Experts of a small language model: 14 layers, 2 picks a token.
Below are experts of layer 7 (counted from 0) of a mixture-of-experts language model. Rows are named router (the router's row for the expert), up (a neuron's input weights, with its number), down (a neuron's output weights, with its number) and show model dimensions 112-223. Each number is 200 + 40 x the weight over its row's rms, rounded and kept within 0 to 999.
Before each expert's rows: a language model's description of what the expert responds to. This comes from a sample of Wikipedia text that the model never trained on.

# expert 21
It responds to: Bare space tokens, quotes and dollar or backslash signs before the next word, especially between abbreviated genus and species names such as A. gambiae.
router,195,213,225,208,203,155,214,214,198,199,228,211,264,250,235,266,120,197,194,223,224,276,166,121,226,195,215,206,175,254,269,208,284,239,174,134,161,162,252,174,192,167,177,228,219,273,231,214,153,147,196,181,217,203,202,224,240,153,170,285,146,200,217,241,283,181,236,232,270,261,242,182,214,178,171,177,218,182,170,166,213,194,215,217,258,221,237,201,206,230,161,131,131,246,209,267,281,210,129,176,160,158,177,203,188,182,217,196,215,213,205,203
up0,131,176,150,240,242,227,202,220,146,191,180,261,203,184,260,231,159,205,234,224,225,186,173,178,156,209,169,199,134,223,206,203,192,225,171,217,185,195,210,115,232,229,179,159,175,198,166,195,236,253,162,182,170,271,225,287,177,138,170,255,246,142,207,218,259,161,206,176,168,224,201,252,278,216,205,287,233,171,247,208,254,173,213,198,207,212,236,203,279,204,232,186,143,200,201,156,208,171,164,179,185,284,212,256,204,217,187,197,232,209,216,155
down0,146,175,145,225,240,221,232,140,212,252,172,208,271,175,166,142,104,211,231,184,181,194,144,219,189,221,98,254,190,155,179,138,178,230,160,169,255,241,220,180,236,176,224,173,241,150,164,220,182,210,248,97,216,138,191,187,198,183,163,209,98,190,172,121,143,256,226,217,167,166,143,166,190,198,229,189,198,245,229,259,203,227,259,233,189,207,194,139,163,250,216,193,194,145,213,163,227,284,153,161,195,187,176,195,180,188,212,180,222,217,186,123
up1,166,251,214,172,201,233,145,183,236,200,181,266,277,218,257,235,216,255,193,259,231,170,103,226,224,191,188,212,197,101,142,199,147,227,160,172,203,208,171,180,251,291,180,232,257,198,187,163,231,172,210,241,188,156,211,255,188,220,173,189,163,237,216,198,192,146,229,220,224,171,216,170,213,199,163,182,242,213,193,151,220,197,168,131,177,211,149,250,243,224,234,161,280,166,268,194,233,244,165,251,169,271,163,168,203,131,191,208,239,208,257,219
down1,168,174,243,171,155,205,233,191,182,178,162,170,173,226,143,189,191,232,258,180,182,153,187,191,161,225,233,194,166,193,154,216,184,278,192,294,157,130,195,189,138,203,227,156,266,177,165,184,222,217,234,214,105,179,201,182,161,175,144,233,189,216,187,199,182,170,163,207,197,221,239,238,182,217,107,230,173,192,187,189,242,198,124,112,148,230,250,257,228,219,253,215,203,187,221,160,161,196,194,239,193,189,207,183,196,213,233,204,227,224,241,221
up2,231,199,224,179,202,270,284,183,303,145,264,212,264,196,231,138,189,175,234,194,223,269,209,300,172,227,163,203,237,296,232,225,232,147,207,163,229,153,200,224,268,204,186,192,164,235,213,218,175,248,268,191,176,135,201,188,209,180,207,231,201,174,171,173,267,224,218,153,237,251,224,209,201,191,205,247,164,187,194,238,140,195,155,215,246,241,223,256,178,108,185,143,122,234,235,185,198,174,207,154,171,184,201,217,183,232,229,232,217,198,244,225
down2,262,149,242,150,214,296,186,194,138,223,193,145,213,150,237,194,242,230,264,202,240,230,239,181,207,192,163,208,187,172,178,222,196,149,141,227,149,143,215,273,268,174,189,232,174,124,265,235,235,227,198,201,220,193,219,208,203,226,158,214,254,128,166,252,203,169,199,182,247,197,234,203,180,155,201,220,164,138,201,221,192,210,116,134,222,236,277,229,131,168,240,147,194,240,204,195,211,256,107,168,178,228,128,169,201,252,193,177,208,237,147,232
up3,176,184,212,200,200,244,160,257,234,187,179,228,282,154,235,177,171,172,177,165,177,220,137,213,157,168,196,186,204,215,225,203,188,178,236,245,165,141,212,215,254,224,213,169,177,252,243,243,215,277,171,151,177,195,197,285,204,131,220,161,278,206,228,113,222,211,252,231,124,268,233,171,172,213,200,64,172,219,157,182,233,202,188,250,208,138,241,191,210,127,158,204,118,216,208,294,131,179,109,236,191,215,182,244,207,211,221,296,166,183,201,273
down3,236,158,256,245,223,217,179,244,245,278,254,133,242,132,228,234,220,181,187,169,200,193,224,216,203,260,228,181,216,186,230,193,193,262,203,230,162,241,157,211,168,193,274,184,176,175,180,88,279,233,202,213,190,277,219,276,197,188,205,215,197,189,251,183,280,208,230,199,130,167,145,176,225,231,106,186,218,218,180,139,179,227,235,249,151,134,211,232,225,207,200,138,213,208,150,215,185,248,201,182,260,201,151,187,265,223,198,248,224,185,168,145

# expert 18
It responds to: Unit and coordinate punctuation in infoboxes: degree and minute signs, opening brackets before converted units, ft, lb, spaces before numbers.
router,204,175,149,235,178,276,257,221,154,211,240,107,181,169,261,214,131,226,207,198,216,155,194,189,208,237,203,198,178,265,187,182,234,193,102,152,126,153,204,180,180,183,212,172,200,185,191,186,182,131,248,187,260,209,246,267,225,217,183,170,208,162,189,203,201,173,243,190,210,192,132,184,160,217,212,254,198,203,188,229,229,207,168,225,245,215,215,199,186,241,115,262,258,107,283,207,212,275,181,225,218,139,295,154,238,193,184,188,255,171,211,234
up0,252,228,232,196,201,227,166,245,193,180,230,154,268,265,223,126,188,193,192,160,260,235,202,235,183,244,278,204,240,241,201,184,241,136,245,210,211,210,173,205,214,212,248,238,195,244,210,240,250,265,219,159,163,212,265,202,172,249,146,269,223,137,175,237,207,183,206,140,210,273,176,211,218,191,226,190,201,172,229,156,207,218,227,202,223,226,164,191,261,221,228,247,159,111,215,141,192,157,187,261,240,214,221,219,164,252,184,303,165,258,272,259
down0,196,266,221,218,92,254,151,150,167,240,182,229,260,220,166,250,167,268,132,213,278,173,186,163,115,254,216,194,248,201,194,280,168,273,210,210,115,212,257,164,118,167,184,234,241,243,282,223,175,200,182,195,164,198,190,231,129,132,193,184,186,294,196,208,149,213,228,254,232,260,249,215,132,212,163,175,231,189,258,252,191,144,199,182,159,288,192,194,236,197,126,165,142,202,202,193,172,222,219,204,201,218,195,173,152,215,50,210,144,174,187,190
up1,229,205,169,177,180,238,171,203,117,242,156,167,175,247,191,242,241,218,192,254,240,161,224,177,194,135,171,209,170,180,148,142,247,226,228,226,208,144,195,195,122,161,168,169,141,149,276,226,223,256,120,228,198,209,222,185,141,199,198,234,201,231,263,223,203,165,178,219,178,251,207,204,227,177,158,221,197,178,245,263,147,145,202,152,138,157,155,177,167,287,211,151,199,187,172,290,187,184,140,246,231,194,174,212,122,275,134,214,191,238,175,255
down1,199,165,251,198,181,236,205,128,161,280,111,202,231,178,262,185,244,220,156,173,238,119,209,192,139,210,134,221,150,232,244,212,255,200,200,174,196,244,173,218,178,189,221,197,219,205,187,198,186,216,243,245,172,197,147,243,157,200,228,218,171,277,236,233,125,153,199,192,145,184,124,214,174,209,101,152,195,258,194,246,164,195,168,233,212,231,184,209,160,234,225,215,202,199,174,173,235,283,206,190,254,187,163,255,189,199,259,179,135,157,171,162
up2,183,198,111,209,284,168,159,190,187,200,205,197,148,151,183,131,197,271,191,157,209,225,220,236,234,195,138,216,183,205,232,175,199,232,165,202,249,122,208,251,175,242,205,163,158,147,212,185,162,247,139,223,243,174,221,199,215,183,251,180,166,173,117,248,192,213,175,208,214,156,181,237,189,160,208,266,202,210,225,158,89,96,231,161,208,285,213,151,189,201,172,198,206,255,153,162,226,132,187,205,134,306,124,218,224,190,194,272,211,167,209,182
down2,192,239,197,222,199,205,214,212,225,264,218,139,268,221,218,199,166,188,133,233,212,266,191,188,208,141,182,209,155,204,194,241,283,197,230,227,193,158,173,243,203,97,238,243,167,226,210,170,154,234,282,176,265,146,196,182,201,200,123,253,162,173,188,158,205,156,221,281,265,281,173,231,238,230,243,168,185,147,199,206,189,267,203,259,142,245,233,192,180,147,211,124,138,262,188,208,220,173,209,144,148,127,241,241,231,141,199,170,243,177,181,207
up3,135,252,226,219,217,203,202,182,251,124,222,205,183,187,198,198,190,143,213,245,211,217,153,234,148,306,202,208,157,150,196,210,193,213,232,221,164,148,204,259,216,182,198,251,166,180,232,165,153,177,203,183,239,155,241,156,207,241,204,206,171,164,217,239,179,212,290,225,172,189,182,252,177,203,264,259,141,253,180,215,181,212,117,165,162,209,105,216,215,229,154,190,115,163,221,142,249,236,220,195,219,202,210,212,237,170,224,217,222,157,179,233
down3,171,202,146,187,226,147,302,233,262,100,187,171,218,215,205,221,242,212,196,162,150,204,192,142,211,206,162,217,270,203,169,208,222,127,173,174,203,234,175,221,226,220,248,202,239,257,236,176,159,182,162,156,182,181,242,184,197,177,156,257,221,198,185,159,198,144,255,235,235,225,212,190,316,212,207,122,278,240,235,166,230,183,217,226,218,216,136,195,109,169,138,214,213,200,190,225,182,136,225,129,145,289,266,280,174,127,214,250,261,192,261,232

# expert 11
It responds to: Parentheses, colons, spaces and born in article openings, plus non-Latin script characters (Thai, Cyrillic, Greek) in name glosses.
router,209,210,279,242,205,203,192,146,194,201,249,170,146,189,227,210,178,216,196,185,226,174,201,175,215,237,206,195,201,221,233,226,226,217,117,252,233,198,190,263,152,218,183,178,257,247,235,165,224,148,212,149,270,151,211,139,242,182,200,241,226,246,239,272,229,218,175,157,219,203,232,161,184,189,290,176,270,275,199,205,245,193,186,196,226,188,243,260,196,235,228,156,196,142,191,230,115,234,170,229,208,186,189,155,186,200,181,177,161,159,214,207
up0,224,220,151,211,154,209,275,171,177,183,218,175,227,222,201,226,232,228,222,201,243,163,244,199,228,182,233,146,129,207,190,208,249,231,195,253,250,182,191,215,181,197,176,191,255,157,134,195,213,255,197,116,248,238,207,110,193,161,230,239,215,135,248,247,194,189,187,219,149,235,232,190,195,196,109,182,203,179,252,225,157,138,141,185,246,216,171,268,200,266,165,197,221,249,130,165,163,199,186,227,175,193,299,213,166,214,221,229,205,192,210,203
down0,132,171,200,180,194,198,147,215,201,206,139,184,246,210,226,185,199,185,143,277,221,226,167,149,211,290,229,218,209,217,103,200,225,226,224,247,169,261,170,229,208,162,192,220,155,238,222,194,147,228,233,205,216,129,182,238,177,197,200,168,174,254,141,142,235,145,122,182,231,181,150,218,252,249,258,85,176,240,223,204,130,295,160,188,205,234,147,212,233,224,222,188,211,196,204,90,253,187,208,196,191,169,172,226,172,144,182,180,204,201,238,145
up1,195,238,112,250,230,191,228,255,250,226,227,168,231,188,169,218,178,179,201,204,220,183,211,196,118,223,201,230,262,222,198,219,234,201,249,140,213,211,168,231,180,191,247,160,202,219,157,220,190,201,199,184,320,164,201,249,248,218,171,129,189,230,208,178,172,216,170,193,209,119,243,167,203,257,197,239,285,188,204,200,203,163,184,128,165,234,203,150,171,204,121,196,199,148,208,216,262,256,272,196,202,190,248,196,247,149,178,186,238,197,218,178
down1,161,275,230,252,161,245,128,132,270,135,250,162,222,222,166,179,263,185,165,179,195,99,170,165,188,190,197,220,145,257,279,189,205,142,184,227,234,119,161,277,193,183,183,97,170,158,151,192,192,176,150,240,209,260,236,171,266,155,286,208,251,199,249,143,204,243,200,182,177,227,235,146,214,211,235,202,173,239,227,288,193,207,183,164,208,254,210,203,226,220,210,213,110,187,157,140,232,272,274,156,141,138,210,218,219,177,214,233,218,189,203,240
up2,226,264,261,203,190,137,105,167,203,253,212,248,159,262,250,243,172,189,223,238,136,233,134,190,220,260,213,242,178,187,238,150,227,216,187,175,204,174,195,126,197,272,262,140,225,207,240,165,186,245,210,262,253,218,215,250,162,165,142,203,190,225,192,225,262,150,178,181,249,280,138,210,199,234,252,224,216,218,230,161,153,171,130,141,159,199,194,157,293,251,159,207,194,183,151,152,194,234,187,225,219,223,220,212,151,245,294,235,95,125,225,154
down2,191,240,152,171,168,254,191,206,118,211,275,230,269,246,280,225,180,180,135,192,253,202,200,116,228,231,133,163,181,191,234,257,231,237,195,169,197,187,205,192,196,195,195,187,144,274,165,210,194,230,262,217,134,249,180,255,270,184,212,241,184,214,160,192,196,197,296,160,196,221,202,194,207,212,150,208,198,205,245,256,174,228,184,157,230,260,242,234,207,216,255,102,195,220,219,241,175,173,165,199,216,214,257,199,161,198,211,207,169,176,189,190
up3,198,220,210,204,90,144,159,258,224,159,184,161,207,226,151,173,136,184,203,204,153,198,227,146,262,215,184,230,232,205,129,149,173,198,221,267,203,182,200,142,176,286,193,158,162,193,166,206,276,168,244,155,175,296,185,207,136,210,216,162,213,196,124,167,241,183,197,240,154,189,196,253,205,188,159,259,235,200,306,216,207,124,172,210,134,223,232,158,208,192,214,237,256,125,111,218,219,153,203,259,215,160,235,195,257,225,209,165,192,189,194,194
down3,207,148,194,227,216,218,149,208,166,185,200,244,258,178,220,222,191,122,215,253,216,201,174,265,186,258,236,190,206,147,222,202,170,241,147,199,132,211,161,202,152,214,254,274,148,217,198,258,238,123,183,193,186,189,145,169,223,183,181,221,188,196,203,159,137,199,197,254,240,122,161,233,233,184,225,251,158,155,164,232,235,208,203,152,254,230,220,107,216,216,133,227,195,266,241,201,250,226,197,215,170,167,243,188,224,257,245,239,242,264,194,197